Experts of a small language model: 2 picks a token.
Below are experts of layer 6 (counted from 0) of a mixture-of-experts language model. Rows are named router (the router's row for the expert), gate (a neuron's input weights, with its number), up (a neuron's input weights, with its number) and show model dimensions 0-127. Each number is 500 + 40 x the weight over its row's rms, rounded and kept within 0 to 999. Numbers have three digits each.
Before each expert's rows: "gets" lists some tokens that make up at least twice as much of what it gets as of all text. This comes from a sample of Wikipedia text that the model never trained on. Tokens count by the router's weight.

# expert 7
gets: "\n\n", "\n", " (", "\"", " \"", "=="
router:424493405479558507541522577557526462460485510534524513490511480560491594457494465467534469439507504526530489501458467430451503438459487540491459469551523557507410564486501510497521482541589490507448537540571522517464509484465536525581567479503506470535552429571512485565542534424532486452582493535527466438481440481524496492526435487514545502552512437529529512532494545515413520533587
gate0:501547473514498482468457473533586433437487535573459514494572416522439558489502464473546447417417555427507534454483517508531545452407512465546544513502483466470512462496463497493427520576482457457458518461466541499526483461503442462546488457511534487451437486452409502522512545436531521502493463540534501476477539526495514472502517518603485451519496490463492483495605467495505531480524
up0:434487484508506448456494426495539404448555521553478537444461449559454528513468473506487475514518467486500520390505460554511504491500503468475570540568561490497470516537516496510454465535483461407497452463496426453467513452511534473498523540476503523521452478486414524526467535508516516474541528576469540535490399531535509465462486421493517500571515471499494546480532515496524511536547
gate1:536478468502426493543473575478520516480556522647531518512499475503473484431541504503522459527498430495500524473540501541479536544480576504474465447561504505477547510517514497520497450596517509554538462518523461468465479483495565563465491453482496465561501449492480597542576478426489531524439540452506519495433462462499452434519496536500465458502500581499479513512555460509574524480492
up1:474481557558505497476557532482590437548521506467541417549480542507470527416521592505495524513482494511500478454487524557471539487499546579531562472505530512504590556490535475447464474497497571456476486474530511414499550517497487471538493440499479462393467551477486527582427466491472481579504473498583532534440521464515519575470549467487558480503529567440481452471529530557510464397562
gate2:494418553430516505437523431496526523473530498448524543448517471488536504505515482460480433480502537505581514416512446548534438489537555560579502548576569557505519511452533508512516479528530548400507476524527514537569471464484424605504510546473482491515491517489563542522470548515559491550553474521565485463466496522496486489461452451479492464560513493496568461519553561542459517494524
up2:583491514482436490471526525550540528474532521512482507485440453502492504497516544466569474477448506450451478488494557474506505486475505492464506431548479463547544443501541657546531498487534476521487483501476564461472498451520490493475476446563514528473583549578490455472465455501539464482493474567490496530526500457493488510438521482501488501447454532484547508494477493467502471508497
gate3:464421474428488482464519559486515484552503575540515544558535559450524483495476466483504504552443489525538431499494556471449529546469516474488462486466474517537562429523419491505528555554473490515482537463497539458540522509555568513452448460469505506540556487461496526452550556462545449520486586577510433463474443517477448512573536488589404615586522512508445529485538426482500499492560
up3:477438501579448543519495534428531514569523544552446449552541455479516505491549564484549511585518521444513563505546552520517503520548520483547433514547534447546486521503477487514505476481487489557595425461565475431535554502421456525500384524587532530484467465478516555472576515522434518408521536495510502525494461542497549470491482501467473525562483506535480506402516523490468535527488
gate4:496505465533490436411567544529536497476556465593468517394476498477395424513541470531483482508481470521398468476483502517515502508507552535462536474514497545521563498497504448524536421487483479585487519517574507536514436432480440471487537435561438488544452470496437533515531520499459537544582487522448502428482432482430559534505479531496516525518445507483476538555570457432450494515548
up4:516563540486447558506445494489454507529513481457456531477568537451542485443520396425497507502479478608492491484509503496430458523528478449506557506505429511449513517490446481505460439528526487507477561487508487492567489446505478548461548483554486501437537471510480480526472462501467448494555559502435543507488415503577520464551503528511505487461501547519523485498487505579569467501539
gate5:539568510512491488513510480433503520511524444537512492456454514505547449476414471476434527478460530516551500524465461499480477542445465458430497507484460491480509501530545449470542507539555530586525472489500488466517500413505496546400493561559512505424451513557479550528499534491565462553398446484477450483486480540498449435517492452514490522535438600558603505497559422487515490501465
up5:455565463527460484450492520571593525445480492513438387521511566569464509469545573503468566537523398531439492522515541508460508481522471537516494513503550482526490541575510498511498470513518461565532516508460508458510458570481525451558542525506543525525485523491577466530509482447417501469497552532514471543517476551483463571558513553560454550523557452524504554426548506520541532527497
gate6:507453461534524499413540492566500544478547576584478561516482552580527506569511520454523594472526500496514547483519471494482475519542491549390520579502531493486437446453575451567518468479514552444490478490539512575506486524525436517488532556504498514419462514519496532546542512522531576476509533472463486498482448474443533468524503501471457560483535466546514516528552426464539530471490
up6:485523487481545504488509496439576520504501473501453511538446536502441443444500516417442542430455481501527481528566462524543469452542496561487463503485526615461495498520504492546467410458540490442493563516485558499487515501505445546472525423468458488468489509529496489492484483480469533487556444449506457522484531451500459438529484464483496489544449539579548469511520544564409476490491
gate7:486529484525485503529550495555559446471461477580488547477481584540441545528490536467550529459501471497494501490562537542466515513477532443533482456517496450507455561510549483489412454503523483486543457497513551455519489455478460488453540472549499532499449423519501524411482506403528486510567504515512465475510514528524471510527503532472485558510497435541448539420494570526514516469554
up7:489526463440556463470518429471470521512478449491366546434450519580536496483528448508495486471485535535421496447544526491492515527434514486553540496569489533455449481452449462506564483521420520491461439465517465431479499478500550454594471531529521499466423486513469469484535505456551448494429505451462541504524555569430508504493486478420547449496485449466573578499517490553443566457512
gate8:431541523482438534451477588456526454458498479571461464534506438550496469477560482455522506517518548484539463489461511501537520500480551541556520575535494581478480513513511583479543524541492469519457458500451556521497487533566453519491457456463463474520495589478429562529442486595493490524474473495500414500527503552496580536439433438553453554491497452480397512591505527544545467489461
up8:522467487562488455446565496510469509559497545461468465480452478591535497495470506511440546457488451445431446478510478523501505533509509432517475463515505537539535425492552546506501555503449534469494506401434463477542572500490501500500441603577534512492458517467494538507427450482474447568576476534517492501490474471532519498518526510430504467387447552590550462525467520536527542468464
gate9:552456564547474517546489540561465464520593524535466581500532564513429482495500479469523556533514430547476488523536552505519455464528517509459507478576539502536488464484501509500525448474533483573487420513472514528503493542560456550470529466525493490525492466516517554436412596507555543522517507485498504559496519539460534516546500463562562558505433511511454502507489472452498478484506
up9:510495422503475536443424475483534544519460481493458523527384429513487423597577554468509500496524475485476442478541514515529540488446469537510456491528495523477482460456604542614523465460504556531533469525475456480464468518459463476457467489511444445430524554486535490476457469539494471500481599451491448511527563560475566437520557524474536483452420499568541480543503565468547483515540
gate10:496456466514488584526448509462531516489455500498517610557491432490521559457506433414512439519497487534488590509456437490529508521505484453580449458505476479465469474525537531518505482481447482530396511495519560499519471577491496589513505425489558404555461454507512487472508544474506493509456470569546581420482550455460550495503528466593542414477567489499475522494529514507486488500552
up10:518385546506458590551470494432448502572493568560483511570543530521488499490536495449536492566503460497512514494491432483438412514513461478497481485510468494483474507558473484511549548496513528476466500514440514533492505539472516555467505464540477521474560474537481505514577479544493565403507563544486522542507494503494512489492542534649503553469483514507478453512528454525512456515518
gate11:535538455472463559519490464509476463527549569522485430529555505614457496518465500479474487525524514486512511580512502479498556463589489568541527539515476502442515519524457516497524454447481473512452484503533486514514544507540480538502514515449501536568387492509557503491529481496544537549514460487502563451518542533474484466548500491482518526541504536478505602516563479443416544502474
up11:563541526509427456447507443426528540486491504541530540487481544440521490489542610479514425393531437509468501517531506498539466505473493539520548497449489546499525510454519505551469495527511506511560532448556560530477469494514513469479519533542445454420488483498475520536471556473532483467550470515513577476570503500590561513473503538520463530526527524543543492596486471425549550576457
gate12:460536524528523507489496471477502488497513527409502532472485463554541503500521469479493448519474521542532471552514535491489441536527469511435515487505507500462463520489483410365542505477500507461457457494523511560499484529440520496500519512471448487550497529445498472511500487519513545491457507519551446472464565464537453507491541523448518457485471520430480512458489485381532413521525
up12:547521498532434463624541477518545493517513463483464463500513590422507467487476519580509478447489458447448461534510494520491499502524525566416557495501466458518483516500569471425446512561463460459528437502474475464489536426556551506519569492463504431518542486499490467510409491408505521497382486534502492477520454461573501519513489395505517500536498446410538472561537399525482497474500
gate13:547552493539542485512519469531435512579482515545511487517540513513450466493520531475535532550510429545494462530464464518461493520530495549502534555489534456525452464543550477488520494568474510475534500557497503592534475474545521570457578544486457486499563550549405472490485465514527497520421510459491539506499536439529459505485566543475484529570486427503513434609500527423485492477463
up13:494522514483441490506535525487432448553475523515471447524483582533484501451478477543529486512464532483487489452483525505518464412536563441446440532483528460495514499464543503502544548491497488481428482514515451543518452464395481521466485587522483457526470461465525499455519502478539431489541531513548497459554506467484474431432508505515526519491506479505538560502560539493492559577485
gate14:534524435526540456542508441498522529431572505535502499545505526553516521477503482574493477495595487558567488473456539517484504460498592471542474487535412513456530582559497543492491458582521470476501523541575520616459569449502509504543509511561520491505432478537465523567546494462549489540527498481415532435523516466476570510507535508522478547497464518541515463515465432500482553471588
up14:490445450564463573539462535460440509535549508571494495515518528425493462477499520406442474431458484452421438533518420501490472414500529516525504505498419443513471472543498485492469465454452588455469552449510512509485458529498487569461561507559584546591483508532463520452492543470528460540529461513475518483469481473491465570582521583501459521493453458527485488476445571465512464471531
gate15:471481472555520499504460538405412538516502573530525537458426517477487496479547547500456488442527465535520479546572488493441555491546518543515499470451388544456491528459406520523499469472509569510519591554465475454520419441516588543524537475489443492502473452433505525492536459568548506561557510452519565487508497533528521474553514511465525528549493496461548575570568461507508489483469
up15:480497479576460474494415459471445534534524565531479437458494577499494531485522605510481454443499518521489439501526515506492521515501461493468519483440534549606422544514464586489537475516470451569525565553464480548483495557465499516488524470509451505461516491548477547484531497558536507494451577535521526527569486469560461470569577474509465436558505467495545553466518508472517447520485
gate16:452524459487485484508514524537522474467437515535465481454517569451529488514551480462470473581529513562455468512471476522560542491505587537483540476485582532449503419443509435518553510558489487520466530501520546456522574484518484461479510549552485498513500468459481487480557481441528533539519488494575496458563441472477534456444449459504571542486448577504508594464473493492448493515459
up16:526531505525492539428534527536506519526441491420526458424464430493447437480554464574521472387529520444450564519519498528517535599427484485470502582498507459498548490593481501504428542501509503480507516448512542424545513564484488458505450546455506529526449507476508470495515531554524486515512500466468519540524431506487515437497432573420573530461482546513412497530462467423514500505522

# expert 5
gets: " the", " of", " and", " a", " to", " of the"
router:457482427480452529574495509480471475479462493464518541505473580484446530544525503481457494490511560444477517501529480564528499517536468447508572415514541485531511477518498526482518476487542433443529524442556568408478452484520528423483482552518492501499465467450485477532512494496511466589497513521531540499517560419506600541470573389575506555518480513517438471465560487531472476427500
gate0:522432530505503513502559476533489447530481537424520406499474523500506460524496502427460453460475526481477463528467531532455526538512481450477535456471470505526514563559542435414487463546463540514452482420586519446499529572474583538496530520478480437497552508499530467539591463544523512473483502469537531439532489444579510428497479525606540488528433463508485561476501452551517409481428
up0:457469538447530407481510456440513470545484489530568550517493539502552489478519516526569532506507513460464449500533495465461461438517496554483472475554529526581577538525489465450559428474516471479509503442449532531537459501521463437497534480412515503569518510498483461484564420535465504467523478484495461455556466505427493488528591572527567461472517592475557470499518528612470488443459
gate1:469457530532421496532467523464476481546541445559462435494560501494501497529508448565440495467462462557515512527493502558517477541529493542557428527563504441572510450541519506466459501536545445518539488461493487511401540511479519513495496523558430505551545436505499545547569550540437460480517483534546505567457547478463496504565489476476482493467527500461546526456543608492519487474494
up1:436479483469514501522434503475512444535553523471478449501469499483457528524503439549466499486516538516565506584509478511558484453561528491497420510571554463494459534542554557450460469505529462565477419529498442538450530528513500514427512474526571468506480501464490516521501468512503491452568492502502538499517495526382481495463501527588494462481538526514458544471570524535511547408474
gate2:569533478545462521495533485494491534477509513530490484506522429508443456539457507468486446551524461459539545531524508514405473483478493444498507438424476479544527519477493526447448469593417524430474459482491526503474525512519515563467593557543511531531444479459576489422529463488530549497547493470505478508506451465552536513510484477502494454534531522490549431483556483531570537541506
up2:517533504505460430476539482461508448500526590503526494532493548458555486465564556445499542565507463455526447503493468484521469497466441531497506515505482471460568525427471501502592532469519561478439556475486446542561450526481519593553487475468529495540488463446514519491450430463516515422447511543515411580496476458552496508468461477502547483478522542454442522541420626484545529478461
gate3:478492456386503556523524550511525496500438495497541513535496545525501443539528557539517487523506452479451508525526444455477574493531507476517462489444555497461556459525479508485527529437520525498461502477515574462555549545445533503455454480549504509504545516456470514472538537531545467487560496450498530500526497489485537442539489479445488546502482543450521544516521437483493536612516
up3:407475439498486506512522491507491517507493511475515520510469504541569502516516504511446575521527430475430487514472469479501576461581557481529519469451539536545541498491533462435443470519438502437536549517525479475549481424504520511500475457574504506503476481491488540504488484472488574460518444424455414526538414476469552437500494592486503491507479540543528448525453496552485522529501
gate4:427494512575513461449467502513537444532465482554485494520530527541506468509568489426448551488502502476509533469479468515488511502511501502473512460513475555417482439446577470524457413539493571438492552467513527577466528516438516515558558487460540442476454532473503566502517493495512492505541559466498440560476486476451584515547431485499491542546454480455518510431506487456444508586533
up4:451446515553484488514464515531528473539537424529529511463552504470494526546465507524515514521488540511462471435510433538598511460487492478446478449528491480517501490569520467517482507578482549494480517486494484431490565575540497496582543548527513474511531455532493538479503555506525596455499442585507450503445454506429495503541510555529443506461426503419499541523502533493490435464516
gate5:432458505509509495505444495515523472485508479532486471503495526486511548514477462535461531511466616493556528467532471471445473466435563474424487511453480479470495578508453486476447491451509430526481474493487449551462529529501523489452530518510391391456494548438481551500466479437483475494517494464470477415552485481452498414572443488512450384516445482505513548557514517538498551527468
up5:524450528461501503477412495468503493536545573477492415523497515474484485535473488531514450522499465442454528520468433488495418497474432445538489490465506508487546516567454500505600469507514488483482489495475424500498466466564494516476414470516539497434486586534484508434434501564480566497499453497424486494492503474607506526473438579544514539500634574537402529508524468523507455473475
gate6:523428496555513498563551510442496527446480511492423531476480450475407544475449435490557459529518453473553516458501465505461496543501497499541464470531430462554469560524539463516508431596537490485433502568518571442486498504523540519486529506526455499509549473431526502460571565497485531542453552449559505481481434486477571586561530447518515472501499438566500505516492489550491504426491
up6:541477425528535473533534482479463539456550556482518474474437452453476494448457513546526461515512531513468481471480462576504545547540523479510459461478551456537474474457532502438469440481472495553474495529424447561517509488495482546423510596454509517557536446506443494517562452503459471573471455498486403441557510520475495511486511531559579535561518462495451527437491454509458472450452
gate7:476477523569514545490444568454525428481524502515475504466468544536565494452521507521513487511479497568581544504533492531442420504517504487468537497478526512487512460486538470492444486463542481507495554518481512540443463481461526493449480477515553508490537525431515454524507536561474554518529525638518462390532491498476498497518538479499533588565526482479517489467494456577425604517503
up7:560509597448530437442464521501448479516515587472540544563564461545479525488500538505474503454506513538522473501501516513600500440553535450488499508438477542485492490466441464518505558424473529485539533505499431561586445494485482535493430491506522461513468554486526489550511475498437478550509477472504474470552419492494528515520554461527498511466506498510522529514422548472498504546470
gate8:540517505515512488543499489558424525565488497447523582510462493540493468494474525458461520580489436557550426535495497507421472540494533498496504487560449467479515486541562526543476499501538493479537472482448503440544477535456539533512463471520531467522455497408453476524489522485544540571470540446586488463497496481489541488479517419527489535532436496494533462519495548447508526446495
up8:450536496473484530450461469441522479500550554527427541525572532464467475451514468481467470546586564481462500465523502496569503480445475479474563534487466541527550534480500500489535503563504499543492474466475496495511543562508448493553551526539451464452526516535498559506498565397552500475489514540514558542502494436542476491496509547506526445453498503501497520534555511491541510462507
gate9:500390620488465490574471465597526529556468508518560504507505568512546493548543520509538563539506483506543504520496497559575496505529468547512528483505533515466485516422482459491541559516497561455479564563549518525484453526492530544508514489501445521546504465482483542591485493523570502542539536502544476480490486513552463528427475511605487515517529561491421461552474562553482468512496
up9:553517527524555489394494474420501511422476552487517520464483514442466545468487501499475543603485476472477572534518512534548492477569508520496472534501544474524499588574473489496464497525464474592489468479539504505568560601533492434499450461449509526500493595498515477559476484433481572436567456488548498447443454540519545469438541472481452445517488502467480446547553479531608433482528
gate10:443435504545469512489462489516527489548478496518457492511512572525509494463463554551552596486409546492559507520569466520425523521469485503506530420478478456533587524494495516522477521478524497474435402472528464550494477506464543541472440553477465479510480527515487537513534453430506514549531498486464495577521439524455558389547434490522509431412485448505510486488543471499480541448479
up10:480516530528540438517432558489514583574458465508585502540566462467462466491468513547516433511500461561459426466475542446561480490499502471481430529485556522570583554538433502480552511453530462454517487489489513502479544449438527520515527497456490566541533557510491511490439492486519500426522488554526505516457461522535491487508436520503458625520545533525528504507481504482547452532512
gate11:501507572502551523471468480513456491499513453478432501524536557474460524530505504487498458525499430545440585502512516480482518498505505531472453482477581570479508443535460475553470490405483489455459456480516490494570437472496512510470549491525456510558481419453561482460485498568530513485540399479526505470586490493561545500488503413496473511422516559512479487540463543486497521526584
up11:488508612472518519482454478467467557508504575498478575491521466526503448558470411480444495568522384615540508581471522489459446435447572524447506483473518517483510531483472516581538519453488522479433437455459460496441520498542470482538500588547528506500466586484530549465447529528520498471484475547516520459454482554502533532575498541456535441486490412502499452493534505482460499523501
gate12:490496444537541460439499520479555566492467549605530563488544576495463480524549451534443542497532529523478499521576492498513452518507515485520489475546535536470548461513585492445465429513483511453491548500509503530441527466457568462484454461461516484527472494513469498493545533463552546471457447441474505477462545473488462511480452454544474496571386481489506493431555462496456490455490
up12:490431526574576451492505432467473523496499506523439469571532475493544537543511517417542467556483511439484475556555499516512495470521499531488573495462549514446570513534489562519501513503420489600538487480469550465546575536468515462437575533505445446491396505549450491425437547513480485587503530531509499525480464553494562481458433505519573458428445439502525439518508505460486488534457
gate13:504495515457553506483524503509490543507522460502392476488491516531447542535531537517491532495453500490474514532489537447479454469446504462503493500481476571483563512466444571478531511555495488529519548481519478421540490496442511480474525416496504580518488529540486466557506505500568474519573532485524518520531509429551557531486493481444526526472536457453483515411486548524537582439492
up13:519573533482512478549526546547497472493416493465499481486418535557469465552544448478495571508540536478492514573574466534503499519503532545490462463450532513494528469496520508532469534504550478402487487517458441558451506447504513469565515498523493531521520491539531464454495611521489544503517491449544558490436521524417511471475480477493517484557440563437467544472456523482390504465449
gate14:532465489482501447438496518498523517449490513435540526496531461476536494543463458560485513472460490514507527549455460503547540481467554481519444453504472551521521472464479444489483552490515481501517495528482447530491524495546427438550501502474462424519513595434541440525517436434557538545533437543503529540533473466458568515484442512461532468579520447489533569515547501569467540505505
up14:480468491462506549561583526491518487453458556481444485501491455521491455497486445478480444505524501501442593504476555430531502507531521484436482470467508480481493511418547543541457458450540483491397557479472442554425567434492496527500476458478499515530486536500489452518513487529624446557493457454477450499506539429510450479511563523538467425511580522472510558543522437484445465470435
gate15:452488475508475490568516467489502537482559546486563480565530480579450555476472547544483521500457502492474498423423552477517457470401514507538547463516529554474472511519464421489443486462557480538509583499534548546423507444451553559506501450502504484552492453516481491507498545496487533473525501507501571462507560543478441486531499420606534501548552516471466560532519529498467458419487
up15:456535471554568481527519463568514511477449501501567537501541435474513514536500581491516573514493467512519498515463526524485545435547534480502544522542519532415500533461503468519467527473543522551565553555582470468509551522572475439466585466475446523589526451469447499516470397533487534483506475461472513524521474543439477462479444542456624435493471412416475505520454489520551445508513
gate16:461498487444514504495575488489436545528571555534403558458467567488481495508502476503559506514490471466484516507497551594550483526532538555474496483564435468515446562495467517459441475461461504540500527506566490503495494509547508522531496514481466429555463396453544470490507532455493514525525485476524418514508542442548473534484436546526495479508487494563486483530535498445539485419488
up16:524549476579499515504506494465460597508518500515455503544550507496465556531491497510521499495468481502543530456585492536494544483466597516487575538476525542583500493456472466528533483448585453441550494477462513496463541533450522514498531475445494454526513512485469493475539485477490486514592539498504478545503431546541470528500510422470504579491543421537499514501530557469522528549438

# expert 6
gets: "ing", " | ", "al", "0", "es", "s"
router:604539447552462466511450415485525456559496545460488488498485498493454573511483504603505509552473465488501482540528528450518431463488477470521480510498381467514517551524406452533450428464500558481498539442502413471535546493470476483470545528466487548488462552509423493445510480488539573550476490484430507489538515521534534539492577518495507474543442493482506518540520465487469508504531
gate0:495406509445482551514527549449490453461475530562536467469421470542465467539535440482479463488501470493630454450457478481465488556470384532462615461541505498520508501517434483477418507510468520491518518536563597497503547535519507547559529473509428501487548494549574515442575504468506517494521516557475549474513544570517514528545494477603464466488490512438525497605506475492538445474568
up0:504515524463520515453474494520482532480428452456505527502486475434468496531555518455461421532505438453471424547522375523433459439561521465507569513468487485512504521548462525502537460468588454523569498546569514544548534512475495497463579492529461541463439468562462505472473453536452517459477472490502496579513526536576464469528461516457455495456464497559559491570534598480563474443465
gate1:499449425352472462493570447527478494507549483548505492484546492503448455569513517487488432503495477565491546548539460535553491540497481477499524536562511559478507542502558442461528567447488520539518519541510494493492483502519513507419526438435406439495570529486451547474501507450526509480516491443445562477487492433504532494456501551555517426501521484422544452604485521506447510506516
up1:476547492547507499571496497446547534469464473449435545528456490587520521443487529489467566458452485461482570442485498554551467537566558507553510443461460435466576475507479521474494514487486517391517551487506540498490505542480507528451503489491495522508494457547509488550518524542510459525456522522558566548458473508492465511540478449527499533513484454484485491475474569496479559471478
gate2:520525489494514531473503492431496505518514454499522532476550598498541513515500529473450493544497521488538472562467429561497472508490490465508505544492482563548416473475564505474504472536468512506546530502588513470444496505398445494579439484433561504448357563531570524403514546497584426454469545525545469475547529501512492503539507512480524437588553516488532532468449544561491477495541
up2:528450523562528520582528509509505395462473545413500555460482473567549503480478499527540450450480460508531512548528475494509539532509528458448527504496504466499541516546499496479501534463464492510439463528521524462460467514462493473501496482473533475528493428509513472538531543552481463606480503544459567492495499493505460549515400516526453515520549510451497529417509475565448509596493
gate3:493462473500444462504495483460444516498595509460510436496496496514471458554543467525520496517427498502531507516521480563494500438564556459555544503494593433526512467462518555506503555479509513413561503438603502490536458572445470522447439433519471462524520439542490591499476509604485591480473552445503440462535475490489539503493488491486533507487437513568501470458521548509455462559425
up3:467509431500512507520460534501495483512471578494495549474493470503482439506477483435586474535516573500481477496463476482538580475541552528564557510506516423556565516469532557459539533477516457564493426507515548440480509481538488481549532501466523453462535457464490501483449524494595482533553571460436529552441583493491549495513602470484474504525463488498492516559540572527445542500474
gate4:543457545494476527558635571542477452479536440475488438441465522539490457525464487563526537532435510505481498441483523481501486449462506518561500474483478476517467434468483567479485551511543437484494489544516477509551448470597552438473486572506478511588517461506517510516555396460513527433534480490533504520444511567477463427479491511524468453485536486562479534542467465448520473444529
up4:546526529502552472487469395496447497505516527507483594571462501524466531538493448461507515548530491492475467477460461512572490520543578546549450497511481524482580552536540534571519503488547457436499463464486453541438493510512490505502493522468490484545482480495467462503548505449415515544512538525423425494492477538528418482490509531461513490478534459530471523437450504549449520480377
gate5:564553497483519501586492485518574445487451493494531453510472580531477524540532571487454472463506488547459535548433557507447487540436436425449462496503461490574562499486457505512565523484508547521467520511579561488486450447599575526426520547528507520535439537554513476468499538505497541510548536491500489446498559581547523499502435454535555458503457579510484505530488497404518451521561
up5:476434479593558511464516445443543516520561509501549441554498540538503494475561517482528500415471559445454462524528399455485472577520519441440457589465502524551479548538459561464503514461556503518526488567549504509503557501517436519476504498438475491496560478534552500518481491492481557464488472488527490468567566522457545528569427527493498486496453441463462496557488467507419536506520
gate6:500427481523525447454517535514521460539523532505551469469484526470474551563435427471494458487473508473444503506443499531517445540589483447455530575474588466453460545563533521385498414526522502439539478488484483464523554541516529557531500516517535501524402538535479523490445453477504554511446519514513526455501536448466526459548512544471508493429490528584468503507490509449525516536488
up6:498455506486506522516480545460477521501488438501566406393518438583494498502501516519457471547486489507499446470532458555430524494481508532469474460443499496495497493500463502473547483549515507503401456604512570474547591550487524525482493503522494513545518472484539536479478433462462495517501444474499476455452556564550457527430485496562553490494448518495571511533579456532488480467468
gate7:480464509523506476531448429504456450530519568475464521490462533495460541433474522516497553483488490531473470542540517542543481449434423520495591476471471448518419484580566495483488488512539501427523490445533532523478480516483461437561532544546528510496450551465564581522496536523500522518481448476559482437525445502489586444565503449463524502567525514493482559475545553552488491499463
up7:570539487500454498487465559501539511498514418449562504463478555459490535439470497428536528422481487511442489539510502496551493539539484507466454507519488514499497543514522494556517524482435493541537486531446485451526472481528505410455549486591532489462535506463461506484474526540489539547508449523568512486481466532509536526529488540481420455512464443469528574484487537541498514504462
gate8:573488495496488501528502546533533489507550549524508448529440482474478543404545577481461529483425445494473529500458488563522482479562462512528448461480555585491442461488464460474445519531511512512534499572476529511515487532517484504529509534497530487625608458525499519531484506512464446480517480454466501445493463514484542492553514497480447505590557517506446482538599493503483548453484
up8:482497445460527536508492479484531471542525527505510495490472474522494469460544554520504493499514488573556498502489558516462507467517594476538535494467437455533485454434488514532483497515456522518486535536449465429560521487496531461480521478512491469451504489525465529446444485589539529530462489428536571495488492480454525466512440524545471518560605489442570484540536529428442549502543
gate9:492507541452487552556538510470513508588567540515522472480496489494424477438476544493439536529496547512507461521555437482496511448502483523524531555398498464502505480557517433462479496482545529522430524456526471492466461403506543573509465521528440477506523518490441484447488436521446594524489573523485535511504501521557504439470476452577509426492493496589550489515580538432511528514509
up9:569439446484434405484541464404469553474518548540441452466487561547485466478478485494494494553521479546443454464499461545552489487516460456518549479550461469495522495564491522519531472511472493457560541484486476451474614510540575464489530459449477501577497518433445520512509471479528460509563554529487501517433504525488484426498421538462524508551471483488505545560582531532503511529492
gate10:472505488498568466543526497476476476519480538455472522513554516533535525440471456483467463462529478435569573516507542449518570490529535501595480497500515475503471487532481543473516507453490514496439453458495564407502461528406529549449480510489457566450502495541466568508485527528513496413522535536507462528500502470523510560513534529521498494440485513574570540531521528494458468467527
up10:503534538468488502431463423488522583505496647501459532471560506530505517448584498453502485529452404512504508489458532563502484541492531522492490478496493451532561535454524507531538470495528517540528458502429478533540506489487548488498497553482513498485467525440440577435502447452510503508503458553496502491479464544419471427427484530508556436502449463529563572528436497487484574512481
gate11:507532435478475461497490459457487425523562594509505452484467511460497531567462565437555524550522573462539449460419505503529512503445519512463572412491501513487516505458521532516470454490469498497481549445570470530505539421545512462487489531478470447592537506513527553487446535485502548494500494461547478516494487536496508466434503538515446572529577511420559474501494522551573557495522
up11:469499454452503481423504499586495478538510471502528502533492547601463457514538578479518480440440543457460488474496500530476543508545478541564438557460438555454441456492439496583535429475550385498514455548577528521525423554535540493478516485501456521490536554446486438507490493418494449511555488540473477529450540479520504432519483442491546538433570440466499477567520537461545534502434
gate12:518483501535470486518431552509476528594505456493483479480518474537539479497517618513502498468556544462499464542469546612519506542494554556430525536541510566488488569448457535491430398506488566594490449526566467518531562522533496552515528513502532490533448468448507480527493485474489500540476509429532533583528497600503488514500498470437550542499444474566452563470571515428455421492448
up12:480463437443514456527515513538534499456500491465517529482506378523434492436531534485485490500556522511515525470462529545511506430516512484455475474471471572533455502500449517483486515568552468520485533559563577618547476456411510542402525522577490458469517550513548487495400475487500514536509420460508499493476513502520450482419517528508506474453499514556492466523451454470473508449505
gate13:529493446496491564535472580478498530519541451490486539523461440522515541503444441547486391549555464431553444473521520503536465545409551572509485435471473543506516515486548496487512461401436469497482533492521434471392506561520545503491567501545541487468484490493487513518472532523457459531536534535494560507509562497480461528500487437563484448609480561520551513498550486559484543548547
up13:484518507454505472532492529414479552571527529487537511534549546455498438493524486477483466418464494431475507494472549566458540472487460435461469459454496443596541471490441602542566508544543506466466510441477541418488433447507479568482506516461564517512514467480511464596488531491514461450392545514513458463562468501435538458560535474512539510483490478476532478445516469451482492488507
gate14:491492517502532513462527512464496490495506487505452533488508558504414530514533520486457520554593515483486526398551471419471469502484489497537526510479517450565507463520506519522547480517566492526577497520466480526478468541509481493578490519463457484472482521546502488533463586514500561454502509504527518545574477446471551567519507426502435503527508560453527463460507541491446436502548
up14:526501486449464558446551505493497465480511544467524403589526488559437522443539539446525459495546523465499540535518477520483493540550511475576423489449573510503534492555487527469504427476491484569461561474521522521454454532513501492524538549516561498536523538500456442543481541501517510483554534536490551558476494488597520572469480506532516444524530438508482566471458470528540524487488
gate15:430449512489483570438565419559461574507497528517507515506507542547501470490513418579553448555523520547524472413493426482465502442495491507488530525427487523472495484476456577460494494495499494428538512430503498590442505461549455504530513466511456449450506488459547487478496529487519520470475518473449570476568442468466472497486538555532459515451494526503470485467582507539518508612515
up15:476479408475455491531499565489478417399508463487507421551517520505492532532505482518484429505471585479465551483585480462414515523515478476501552440556493507544473458489483550479526502507471502556500456492586543459432421502535540476466484514508503548453521506487425457512470522513470499471481478515447520426474569497532473560486420419523542512607508513554537503545512444487524515513472
gate16:499488532536429464546508545493516556442484499528418500479540499457422448547531534533507442494428539497492491523505513525459553516483572474426465512548473511479427482507439462501476533509457432449502564480459527496539480481533401509509525449540533493447477484486510513538465505473509560512447590569521442552432554539535514497500551494535527564542561434452481586488543445497522522435448
up16:567487489481547465475515520464456515477526454476593525531537541498540467488462484489515542526504532488393524461553481495513482527597538507454503513471467432496523559556495513476555516493477533415564453553558522460553471487475469528405506476535536486467498521470466498542481477413479560504429522484450488491433569494536516525467515527472555496490443554455388498464535442503507460501524